Experts of a small language model: 4 experts in each of 9 layers.
Below are experts of layer 2 (counted from 0) of a mixture-of-experts language model. Rows are named router (the router's row for the expert), gate (a neuron's input weights, with its number), up (a neuron's input weights, with its number) and show model dimensions 224-447. Each number is 128 + 32 x the weight over its row's rms, rounded and kept within 0 to 255.
Before each expert's rows: "mostly gets" lists some tokens that are sent to it at least half of the time. This comes from a sample of Wikipedia text that the model never trained on.

# expert 0
mostly gets: ".\n\n", " for", " at", " from", " with", " K"
router [174 109 155 159 162 159 119 131 195 183 109 136 117  83 172  85 163 122  73 100  82 181 124  76  97 136 129 122  55 114 137 151  96 129  85 135 126  80 148 113 119 142 133 143 167 146  96 109  64 125  92 129 167 189 162 152  97 150 145 161 129 101 168 153 176  88 164 124 111 152 176 168 187  97 138 197 127 140 105 171 136 123 114 145 133 149 149  75 137 151 147 159 132 149 130 106  97 111  60 105 141 100  98 133 172 172  76 121 133 157  76  70  73  93 108 107  55 184 113 140 124 136 175  89 137 190  69 121 142  96 124 157 134  96 140 134 163 184 112 128 103 125 146 125  98  89 153 110 159 175 103  40 187 126  82 135  93 163 103 111 119  85 141 135 140  59 115 103 162 139 137 120 124 143 187 101 137 122  80  98 113 134  86  87 161 117  49  95 142 171 124 119 130 154 162  98 105  95 119  90 118 133 141 170 152 106  84 142 166 175 201 102 111 142  92 123  93 122 149 101 108 176 106 103]
gate0 [ 77 164 141  96  65 139 113 114 128 119 140 166 172 110  91 149 128 116 132 115  96 162 113 175 155  90  74 135 111 143 122 175 131 168 144 148 148 100 118 146 217 189  96  85 142  87 157 130 118  85 183 113  74 138  63 159 124  86 131 141 141 183  74  80 144 110  74 153 120  91  95 156 125 101 111 175  87 134 142  96  71 117 123 137 187 118 149  98 132 185 130 104  93 128 157 102  80 161 131 125 161 188 140 199 168 134 137 122 150 211 169 105  92 112 135 126 168 179 148 174 145 159 166 143 110 109 159 110 141 175 136 132 127  67 174 109 141 122 204 160 135  97 106 105 136 156 153 186 114  98 109 106 125 123 133  82 151 163 134 108 116 138 166 133 112 163 153 145 186 133 174 141  48 116 167 142 132 129 158 131 108 101 100 131 146 155 148  89 103 123 107 164  76 129  67 176 115 109 131 189  77 133 110 121 146 132 128 102 118  76 107 144 110 125 139 141 120 121 146 131 166 115 140 149]
up0 [198 161 115  78  94 145 106 161  97 148 126 169 111 122 101 111 163  92  90  80 159 170 110 144 162 134 193 130 140  81 148 183  76  58 151 188 123 110 129 130 161 118 128 147 161 147 130 115 126  61 131 139 125 182 165 107 117  92 148  87 148 139 144 137 109 199 113 113 109 178 119 157 148 168 112 117 126 111 181 147  80 181 154 135  87 111 131 156 120 149 156 152 159 143 126 174 129 118 131 176 155  60 134  99 152 106 102 184 148 138  99 113 113 116 160 147  86 152 184 154  98 125 135 138 127 180 124 175  77  90 119 132 148 160 212 100 181 125 151  55 163 131 130 163 176 127 133  85 111 123  64 118 210 152  97  86 108 138 155 185  73 166 120 138 115 119 112  97 140 127 179 126 114 124 106 135 122 109 126 130 157 110  96 118  98 144  88 156  96  83 155 166  72 147 150 104 116 139 126 105 136 120 110 187 162  99 182 113 114  98  82 125 128 135  80 110 123 173 132 126  67  99  90 148]
gate1 [123 149 129  96 130 124  54 176 147  64 130 101 117 182 173 136  86  87 121 143 145 104  54 142  94 133 109 141 111 121 112 109 132  65 114 106 124 135  79  81 115 155 185 141 164 119 213 116 121 121  95 185 118  73 163 160 121 121 108 168 113 144  83 122  44 129 137 205 143 121 102 146 140 133 112 132 125 110 133 134 138 205 110 151 144  90 162 130 185 166  80 103 144  42 141 102 149  92 154  90 182  69 113 147 107  75  94 161 116 137 122 142 158  73 185 122 142 144 120 161 183 134 141  75 153 104 182  99 151  33 132 170 134 109 114 127 152 112 123 126 132 122  99 115 162 128 137 121 160 128 126 145 143 141  97 134 159 140 129 124  57 161 136 187 109 150 117 103 108 143 140 147 179 157 120 166 141 140 120 123 112 127 130 117 169  82  45 154 151 124 150 111 103 127 141 132 128  91 127  87 220 127 173 135 100 144 180 143  54  73 153 128 135 140 119 136  86 141 104  80 161 125 164 217]
up1 [130  72 135 166 134 156  98 116 120 108 111  80  97 132 100  81 150 133 142  76 128 127 126 176 130 169 117 177  82  90 134  89  72 115  98 135  93 181 176 110 111 153 149 136 158 142 153 136 174 122 126 166 182 106 123  77  88 155 109 126 108 109 245 137  84 102 133 132 108 120  81 153 151 160 165 142 213 105  92  66  57 106 115 123 103 136 126 171  85 123 112 139  56 155 135 151  97 115 135  97  71 168 114 159 151 154 133  69 141 106  90 171 163  82 152 181 148 150 134 162 150  80 105 146 113 199 133 146 108 125 141 160 172 127 135 145 118  98 102 139 129 185 135 113  96 136  64  65 119 103  97 166 118 108 165 157 111 124 163 159 119 130 112 127 114 117 106  96 141 104 141  73 114  99  98 161 101 174 148 123 181 104 152  98  97 109 153  54 138 160 143 112 174  95 190  69 129 105 115 153 118 138 143 123 112 100 116 127 146 151 129  73 137 154 132  79 104 155 116 111 108 120 150 115]
gate2 [128 152 110 138 121  78 135 151 138  85 143 158 140 147 146 164 172 143 170 101 160 146  88 172 105 162  98 135 140  89 123  94 122  99 142 133 104 116 110 121 133 138 170  97 144  66 146  71 135 221 174 122 125 163 115 132  79 140 135 104 105 118  82 103  99  81 121 170 176 145  80  79  97 161 116 122 127 106  72 109 101 112 167 115 138 128  58 124 130 147 100 122 124 111 147 196 123 136 137 156 103  89 157 162 117 156 126 112 137 220 165 121 137 162 126  66 155 141 157 148  86 131 122 148 168 205 147 120 125  79 127 125 114 165 146 190 139 143 127 182 142 177  80 116 131 171  99 115 168 130  91 137 114 165 162  65 100  71 146 158 164  86 130  89 142 134  51 178  65 163 137 144 119 133 142 156 131  79 130 153 101  92 113 103  37 208 156 134 125 129 131 111 114 102 127 159  99  95 163 164 167 153 138 114 157 112 109 143 155 128 115 159 151 175 110 127 103  85  77 164 150 124 142 120]
up2 [105 126 135 154 153 136  84 125 124 212  90  72 154  86 136 149 122 131 133 144 114  80 215 124 160  94 139 194 136  65 121 140 134  84  81 123  95 163  96 132 125 134 115 119 107  85 132 165 124  73 122 126 121 132 116 138 158 115 144 112 152 195  99 196 125  98 170 122  88 106 117 127  54 120 107 106 127  95 175  75  99 183 144 145 121  94  70  96 102 133 127 128  81  94  58 114 131 128 137 198 145 145 200 117  59 151 104 119 144  80 156 120 109 163 171 132 159 134  88  94 106 160 155 130 106 162  88 128 135 116  96 102 110 168 123  92 115 103 148  86 122 131  91 130  79 134 206  66 167 139 188  78 103 142  94 128  84 128 135 136 146 109  94 136  67  65 160 119 146 154 173 105 118 172 136  88 133 110 107  71  77 182  41  92 154 156 118 109 142 155  76 115 157 119  84 138 115 156 115  57 144  59 115 127 148  66 135 196  81 111 165  95  90 117 102  89 152  85 174 121  97 100 129 154]
gate3 [ 93  89 212 150 173 149 135 125 108 114 159  95 106 132 159 112 150 118  84  98 159 116 185 154 132 151 138 153 107 167 131 152 116 117  81 145 129 121 141  80 111  80  71 177 182 169 129 120  68 130 182 234  98 121  86 126 101 152 129 107 116  92  97 117 180 139 100 103 166  83  94 130 136 132 166 158 150 149  96 122  91 154  71 147 103 126 135 137  94 121 124 190 143 100 157 156 112 139 119  96 136 113  93  87 123 127 159 108 140 141 122 161 120 119 128  92 143 143 142  92 113  37 147 156 141  86 151 116 148 116 148 112 141 139 120 127  99 124  61 152 129 144 153  71  76 116 156 148 172 137 113 113 124  84  98 223 183 155 140 148 198 118  89 111  81 120 152 101  68 128  91 150 132 105 102 125 154 176 118 174 160 135 122 150  98  78 179  58 101  96 118 136 121 133 140  91 131  87 175 101 168 131 150 133 157 149 156 163 113 114 161  65 117 173 202  81 127 103  77 119 111 165  80  73]
up3 [ 87 116 118 160 191  88 140 104  69 163  93 199  83  80  98  91 154 146  91 110 137 156  98 159 136  94 122 128 109 141 159 123 101 176 164  56 101 112 152  81 124 180  47 131 219 146 161 107 142  68 148 199  68 123 173 125  77 176 126 183 116 110  72 117 189 127  90 146  99  95 118  61 113 151 184 121 151 177 153 151 103 105 162 157 105  96 118  69  72 126 127 162 166 169 105 105 130 210 120 113  73 127 121  98 129 130 157 155 180 172 159 151 119  92 152  84  75  64 123 161 141 118 151 116 140  84 101 129 226  98 123 169  90 160 134  94 149 147 137  95 121 144 121 119  87 110 120 163 198 165  96 174  99 115 162 130 142 155 110 111 137 217  87  88 126 102 117  83 138 135 107 118 155 134 135 157 138 172  95 100 151 125  68 131 157  82 141  93 152 142  91 126 176 141 120  71 145 116 161 114 169 142 119 103 146 185 150 143 151 116 144 168 129 104 145 153 183 170 111 139  54 133 119 113]

# expert 1
mostly gets: " is", "n", "s", "t", "it", " was"
router [115  68 163 141 114 126 143  61 126 111 121 180 104 134 180 132 116 100 173 188  82  72 129 115 170 116 183 113 150 130  86 164 160 135 152 129 147 127 140  84 159 143  84 143  64 102 120 103 182 108 188 156 107 110 170 185 187 120  88 181  80 144 104 156  41 152 119 155  88 137 144  91  76  94 145 115 111 109 121 181 113 139 118 105  95 143  84 142 132 106 101 115  68 145 126 146 121 186 142 103 176 163 105 135 100 175 111 149 122 134  42 161  90 108 124 150 163  84 140 112 100  96 171 176  89 113 120 146  99 145 137 127 125 114 119 160 101  82 161  81 172 120  54  79 100 135  92 110  94 120 119 137 110 193 157 130 145  91 129 133 170  92 107 106  98 158 176 101  91 133 161  57 122 118 107 169 127 105 198 151 152 123 158 109  83 157 129 150 116  88 131 174 155 148 114 106 167 130  99 147  74 179  96 116 114  97 130 138  97 132 131 186 152 109 136  78 137 124  51 187 143 126 212 171]
gate0 [141  91  61 149 116 132 127  96  98 147 122  94 165  97 170 166 105 116 183 123 151  69 175 179 122  92 129 153 139 164  50 138 135 121  91 142  98 119 165 100 111 153 130 109 127 144 108  91 180 134 147 152  71 136 160 138  77  64 124 103 142  64 203 177 114 113 142  84 130 134 114 147 106 109 150 161  70 152 125 129 156 116  88 191 125 131 140 146 168 142 109  67  97 124 130 168 173 154 157 168 107 104 164 201 160 171 146 157 118 133  96 136 149 144 132  84 139  98 150  98 155  67 137 145 127  96 166 176 128 158 154 104 116 109 135 116 109 104 157 159  97 110 111 222 176 109  85  85 107 116 109 184 123 153  90 142 162 119 151 170  86 147 154 185 171 143 119  89  89 101 123  90 143  67  98 135 206  94 110 147 128 145  97 152  85 174 174  80 115 137 115 105 109  87 137 102 162  70 128  94  85 107 149 133  77 163 100 122 161 167 173 145 153  98  79 144 107 123 143  80 121 139 103 166]
up0 [124 148 141 154 134 142 124 121 117 167 173 131 118  67 107 150 145 104 173 140 108 115 129 158 185 133 122 193 140 123 140 192 199 142 114 150  83  43 209 122 121 145 164 106 117 147 121 123  96 118 140 176  96 103 124 182 126 117 108 145 184 126 104  96 140 101  94 115 155 153 112 112 109  66 132 191  97 140 119 126 115 176 136 178  86 130 146 119 142 118 122 107 135 122 154 190 121  79 179 184 126 184 112 167 113 124 101 133 188  98 142 142  91 174 179  81 157 107 146  70 154 126 153 122  89 104 164 139 174 160 101 165 108 114 121  90  48 127 202  95 159 105 135  97 142 124 102 154  80  46 135  88 157 115 113 100 197 112 130 157 157  99 125 136 123 118 156 171 121 122 179  92 105  89  67 174 155 109 179  89 132 141 119 125  99 182 150  85 163  82  96 156 129  95  92 116 146  69 110 145 173 163 104 164 105 153 121  98 122 173  81 128 183  55 107 199 124 114 159 142 151 163 166 178]
gate1 [146 135 123 127 131  55 108 164 167 160 128 149 102 132 106 161 173 101 101 116 153 128 101  68 101 138 129 151  81  75  65 117 141 175  97 176 136 101 126 127 152 104 128 147 130 147 179 116 128 186  96 172  92  94 197  86 146 171 128 109 195 115  87 144 150  91 121 127  77 127  73 141 138 134  70 104 146 150 139  85 170 115 139 126 133 151 130 143 149 172  86  99 142 168 134 134 166  60 142  67 144  93 149 132 130  79 118  72 177 137 101 161 145 163 115 143 153 110 103 160 163  87 112 138  93  67  82 118  62 107  44 102 145 107 138 124 151 164 100 120 149 104 151 181 118 138 167 126 159 103 135 131 130 125  75  60 107 131 143 146  78 128 169 100 126 164 102  86 136 123 142 125 122 149 175  65 135 168 127 143 179 149 127 152 146 141  85 143  81 103 128 102 122 146  89 112 119 112  71 137 143 124 105 129 127 190 175 126 158 108 146  95 119 125 182 124 115  96 113 149 102 119 163 171]
up1 [155 205 130 123 124 143 157  96  94 110 135 109 126 110 166 138 129 155  70  78 123 158  57 170 155 139  96  73 155 154  97  44 136  50 118 111 157 116  90 149 169 167 179 119 104 120 150 138 122  25 150 133 135 120 111 186 114 111 160  88  91  93 113 108 119 144 157 105 120  78 126 121 130 144 200 159 123 141 135 126 103 153 127 159 143 111 150 117 101 108 128 144 126 133 144 134 159 155 150 148  95 121 139  90 189 152 126 207  63 108 158 135 151  59 135 137 128 130 200  72 112 142 137 112 110 196  96 149 170 108 247 114 121 157  95  66 108 156 118 141 150 164  98  90 154 145 142 127  99 166 131 117 167 125 176 163 114 140 132 112 115 130  74 144 121 156 177 165 164 104 179 124 105 105 129 144 141  88 171  84  18 147 114 155 138 118 129 132 117 101 105  78 105  78 120 160  91 146 128 113  40  71  92 143  96  96 132 189 145 141 120 140 161 105 138 144 105 205 165 107 164 121  89 120]
gate2 [165 110 111 100 145 119 110  91 115 111 166 130  81 126 143 144 122 104 124 109 121 125 156 129  61 133 150 122 134 121 127 128 144 157 176  60 118 154  94 169 141  98 139 168 129 149  91 136 145 164 149  98 112 154 189 134 122 107 144 104 145 160 122 150 120 183  98  94 153 124 178 146  71 118 129  85 167  92 109 156  59 127  56 137  92 138 164  93 188 209 127 139 118  99  84 143 115 180 166 154 115  68 118 132 148 110 125 170 154  90 146 110 119  79  70  80 112  63 125 135 173 116 141 169  76  65 121 156 101 106 160 136 122 146  85 121 102  72  48 195 107 177 100  96 154 160 171 181 142  64 142 181 194 119 132 132 169 154 140 169 131 148 132 199 165 144  60 177 128 153 148  79 143 163 139  92  84 120  90  76 122 152 127 128  76 101 108 142  74 142 113 161  66 138  85  84  97 106 105 129 145 109 196  99  89  98 149 123 108 136  78  83 118 161 126 163 133 137 105  69 124 104 118 106]
up2 [ 87 150 139 116 176 117 126 167 112 128  83  63 158  85  86 150 101 145 119  81 121 184  76 116 133 120 140  98  81 133  98 131 136 143 114 110 131 142 128 160 123 157 176 106 137 147 144 155  94 133  77 138 135  97  70 102 122 155 128  79 162 140 139  84 196 126 123 111 152 129 129 165 130 142 154 161  98 132  62  83 163 149 183  83 165 126 138 140 104  94 134 143 162 148 158 101 122  58  88 134 158 148 121 113 101  98  88 107 121 116 127 128 156 169 186 188 143 169 116 146 113 151  71  32 175 203 143  63 147 117 153 108 138 174 139 100 162 154 157  89 139  64 130 134 158  74  89 134 149 185 116 137  82  96  76 129 160 112  81  89 103 156 128  68 112 189 145  87 166 104 110 124 133 156 152 106 151 170 137 172 121 101  76 165 212 127 147 150 127 144 162 137 108 151  98 180 182 189 125 115 120 113 135 177 127 149 159  93 166 113  98 117 128 147 140 175 158  93 204 109  96 182 108 151]
gate3 [128 132 129 145  97 135 127 169 144 152 135 117 144 208 113 145 102 117 107 146 103 148  88  77 140 119 149 106 127 186 124 147 113  99 112 111 137 132 118 115 109 163 125 122 128 175 177 136 120 109 102 161 136 153  82 171 106 112 105 141 174 134  96 122  47 119 105 119 142  85 121 111 112 183 150  93 108  95 123  78 154  96 183 119  50  97 116 218  95 120 120 103 159 136 158 154  83 136 109 125 112 196 165 136 105  94 120  96 145 120 122 120  83 153 162 169 114 167 135  92 174 122 148  79  86 152 174 104 124 163 113 163 125 104 195 148 105 122 158 144 207 189 171 132 140 101 135 163  96 103 145 115 140 177 166 203 106 132 169 162 103 122 104 125 103 102 157 105  71 126 137 138 139 151 106  97 136 119 171 193 110 155 172 111 119  95 178 125 106 116  94 224 134 142  70 134 137 134  89 110  43 100 113  69 156  70 138 162 142 102 126 148 104 112 139 125  97  87  85 120 111  80 176 165]
up3 [184  74 179 109 121  95 133  82 144 174 134 141 105 141 142  54 150 150 158 115  84 130 176 128 135 117  60 161 125 140 166 145 181 142 166 158 104 131 138 171  77 146 187 102 134 105 154 139 137 135 151 133 128 154 133 135 131 129 112 136 119 124 105 139 103 141 189 168 112 152 154 126 173 110 124 158 130  84 153 132 125 171  91 143 115 167 159 105 137 142 157 135 184 166 121 135 140  85 179 193 123  96  63  97 175 149 134 154 144 133 159 133 135  54 173 122 119 192 138 101 103 108 147 127 175 192  91 105 175 180  79  96 126 100 112  94 136  67  70 114 160 114  86 128 133  46 138 189 122 163 129 179  64 143 105 204 157 136 150 128 161 105 101 106 144 118 157 132 138  96 213 113  82 124 168 153 111  72  82  83 180 116 134 114 144 156 113  81  94 152 229 121  65 110 133 108  80  86 161  83 110 119 129 113 127 159  91 125 111 140 134 116 119 151 135 139 136 120 112 112 146 120 110 126]

# expert 3
mostly gets: " /", " May", " September", " &", " March", " January"
router [135 175  81  72 152 132 125 134  74 116  93  63 152 131  90 169 107 157 156  99 135 129 123 146 100 106  84  98 191  76 143  80 134  60 107 132 151 162  98 191 125 146  97  73 174 157 129  97 136 164 121 142 187 155 143 105 150 158 172  99 177  98  94  89 169 108 131 120 132 186 108 124 107 155 137  96 109 114 121  52 155 167 152  93 137  77 153 173  94 115 140 132 147 123 138  95 172 168 191 112  84 116 135 132 125 135 226  89 115  60 195 149 195 139 107 110 150 136 137 102 127 133 116 112 117 101 151 106 158  97 128  78 127 130 137 132 140 125 124 138 104 114 158 122 105  91 127 166 113 125 197 165  80  62 180  97 187  93 147 106 156 208 132 158 174 119 101 156 134 124 117 190 113 162 158 117 146 175 123 119  87 126 150 153 105 131 197 102  88 111 141 111 110 121 149 168 123  87 105 107 149  57 121 111  57 137 150  94 108 110  88 107 158 124 120 148 105 153 117 133 125 127 127  68]
gate0 [168 108  92 179  85 120 182 157  91 160 140 152 139 106  90 142 158 151 155 157 120 156 185 202 148 138  84 130 189  98 160 111 111 122 124 165 115 102  99  96 144 129 102 157 179 105 128 130 207 101 232 131 167  78 131 161  84 116 142 117  70 113  98  73 107 116 128 114 128 115 139 182  63 127 177  70 156 102 136 122  77 118 103  64  98 128 146  90  64 105 132  92 133 154 134 120 105 141 127  95 111 124  96 179 132 156 144 128 140  86 112 116 168  70 105 116 117  90  91 118 150 147 143 127 135 155 123 154 129 129 118 163 144 124 136  54  85 180 113 150 108 137  69 126 134 151 134 149 119 116 120 160 108 178 118 136 158 120  94  98 157 125 160 111 125  68  62 135 155 114 147 152 106 119 139  78 141  81 141  95 106  79 157  85 144  94 154  80 138 125 129 121 169 163 148  98 100 107  62 131 124 124 144  63 119 185 144  66  88 193 124 101 103 108 122 170 130 114  56 111 149 100  86  92]
up0 [119 134  94 120 139 162 115 170 154 143 127  96 115  95 114 140  86 212 147 117 185  71 111 111  79  70 177 147 135 156 147 151  78  76 130 195 135  73 113 153 140 147 113  90 126 178  89 152 129 105  96  98 138  86 114 128 133 159 169 126 150  86 104 150 105 171 122 179 140 118 153 129 152  65 150 141 138 117 111 144  79 195 166 161  82 149 205  62  77  45 172 127 122  79 179 128 116 179 101  80  72 133 107 132 161  95 154  96 159 159  95 113 128 109 122 116 168 152 137 101 123 143 133 100  88 151 153  75 139 162 118 152 153  30 122 112 126  81 133 154  89 114 129 149  61 179 111  60 126 129 111 108 149 103 126 113 135 103 145 146 142 137  86 149 131 108  78 161 179 190  80 103 125 158  97 125 147 170 163 177 165 130 111 135 128 155 105 152 119 154 150  83 163 137 149  65 137 132 132 122  96 122 141 127 135 164 126 129  69 143 105 156 103 112 171 175 136 105 104 104  78  76 137 150]
gate1 [120 139  98 145 150  86 107 147 140 117 169 106 143 123 123 132 115  97 139 103 130 184 126 161 132 132  62 106 132  93 161  89  97 110 114 131 193 155 122 127 121 136 168 177  90  71 158  94 158 148 180 182 169 109 140 137 115 118 113 111  56 136  93 122 102 122  34 115  97  90 110  93 144 138 189  94 154 108 164  65 111 151 120 126 102 141 175 158 103 166 172 117 116 137 166 101  70 104  71 133 198  72 138 159 140  73 173 119  94 163 117 103 169  99 160 170 191 110 164 143 151 188 195 123 214 117 161 144 156 144 129 134 137 131 135 140 126  71 109  77 102 164 124 145 152 115 149 174 149 122 161 106 157 158 159 142 127 147  87 132 172 158  53 161 103 135 148  71  80 147  93 128 135 208  90 109 136  99 134  67 193 123  97 111  98 107 122 127 147 193 164 120 114 161  78 110 140 104  98 175 153  86 118 121 148 166 128 117 163 122  80 100  69 106 139 108  63 124 110 111 122  71  87 125]
up1 [128  63 105 128 138 119  99 108 149  94 115 139 121 150 131 116 187 100 102 122 101  89 105 161 142 122 122 133 104 156 109 165 155 141 125  99 117 165 104 125 118 121  72 116 125 133  70 148 151 126  99 240 197 137 119 113 134 145 127 191 110 145 122 136 147  98 161 129  79  94 142 148 157 116 137 152 159  88 173 150 224  74  80  91 169 137  48 121  98 141 193  94 190  81 111 155 160 137 151 115 130  87 165 159 142 179 155 143 150 183 151 132 133 173  93 135 111 125 112 139  91  75 115 144 123 130 158 138 153 133 118 134 165 191 106 164 184 122 159 138 110 189  82 102  80 152  72 142 160 158 118 109 107  83  91 166  34 157 121 120  99 133 114 126 118 167 167 121  80 119 133  76 173 104 138 168  92 125 116 169  98  72 160  74 145 145 126  89  94 139 177 101 127  62 162  83 141 194 116 132 141 109 116 122 136 100 153 157 128 132 110 203 127 126  74 146 141 154  81 146 109 100 107 133]
gate2 [159 120 104 102 109 201 101 184 139  61 148 110 112 155 120 144  87 105 142  83 158 170 184 136  99 102 122 123 106 134 175 103 129 112 130 193 153 153 103 116 166 134 117 133 147 110 185 168 173 130 132 141 137 132 102 135 101 123 104  83 172 200 143 151  39 125 165 105 193  84 155 199 212 126  92 114  49 150  65 104 132 116 149 130 191 151 159 110 118 127 159 121 100 143 156 129  97 114  60 187 124  64 129 178 206 235 121 140 104  88 148 128 131  86 122 132 162 134 118 165 108  99 138 139 114  77 116 140 111 195 131 103 136 182 129 143  82 142 136 142 153  95 112 122 124 189 116 116 126 127 134 127 155 114  28 179 122 162 123 162 137 159  94 133 211 165 127 115 161  98 135 107  90 111 118 112 168  99 124 101 115 175 131 105  98 111 132 158  82 140  96 127 154 172 137 116 127 137  93 153  84 121  72 110 127 120 126 150 112 123 119 148 100  92 181 108 133 110 137  95  93 128 149 151]
up2 [137 126 154 117 130 139 106  90 151 205 137  79 103  92 130 138 116 161 119 126  93 151 142 171 189 154 146 138 126 118  80 110 174 133 135 137 123 129 129 130 104 167 120 126 145 108 123 108 121 126 102  89  96 161 118 148 133 123 162 130  71 104  74  56 152 119 111 168 117 160 158 115 109 119 185  79 165 105 189 137  42 101  93 120 104  43  78 111  94 103 140 133 166 123 157 150 156 170 116 144 201 223 108 176 133  58 148  87 102 184  24  95 126 141 128  97 154 127 161 130 168 129 106 100 123 129 156 152 122 108  97 138 132  91 138  73 150 140  96  92  87 117 136 118 169 140 104 120  34 118 131 167 134 122 177 126 114 133 124  92 138 138 152 125  94 104 112  87 155 127 155 135 176 127  99  95 103 169 133 143 161  70  95 195 194  97 153 166 172 116 166 129 103 136 127 140 110 170 120 148  84 157 143 156 146 163 130 137 142 134  91 130 149 150 125 139 121 161  80 105 151  74 146 141]
gate3 [148 110 149 103 143 132 156 166 123 174 156 153 148 146  87 104 167 138 137 177 137  61 162 189 158  97 172  90  86 167 129 150 125  86 125 118 121  82  53 125 171  62 112 111  73 159 176 105 139  84  98  94 161 111 131 155 122 121 127 158 148  51 125  96 136 137 150 143  80  95  77  84 102 151 143 129 127 133 127 186 125 122 180 148 162 109 137 140  94  89  92 159 149  88 131 181 133 138 144 104  98 160  91  95 133 152 142  98 148 150 153 148 140 151 110 135 152 134 107 137  81 108  92 157 151 156 106 162  89 174 147 147 144 164 159 106 179  56 113 142 116 109 107  91  88 146 109  83  89 148 149 146 103 117  98 137 138 129 171 141 124 110 117 125 107 151 150 110 165  92 155  80 140 109 106 186  57 129 151 123 138 122 118 139 157  87 132 134 101 107  93 109 183 126 108 145  94 132 130  91 130 164 176 110 204 129  85  82 151 108 124 165 130 136 134 114 127 121 141  98 182 122 103 131]
up3 [ 84 129  82 134 142 219 185 102 134 113 112 113  79 122 151 148 116 148 159 112 147 229 112  96 148 252  61 117 150  91 107 122 102 167 121 127 139 160 142  88 132 173 123 152 161 139 153  93 126 113  81 138  98  93 182 101 139  85  96 214 114 116 136 141 152 108  79 111  88 106  94 120 138 111 167 132  90 142  91 118 192 170 112  68 137 169 139 125 167 177 130 117 124 155  68  69  80 109 106 111 148  88 140 188  93 144 126 140 121 144 159 102 116  90 134 175 130 144 104  78 117 117 164 147  97  82 147 148 135 146 111 142 120 146 133 150 130 168 130 122 147 109 101 124 150 132 105 102 132 166  84 135 164 102  91 188  95 155 106  73 108 130 170 107 118 118 104 118 132 121 120  50  85 177 168 113 102  84 127 110 100 141 139  98 146 190  98  95 155 156  99  56 140 157 161 141 177 115  99 157  93 127 160 165 134 148 140 125 160 131 112 103 143 151 139  86 119 171  72  89  93 114  71 132]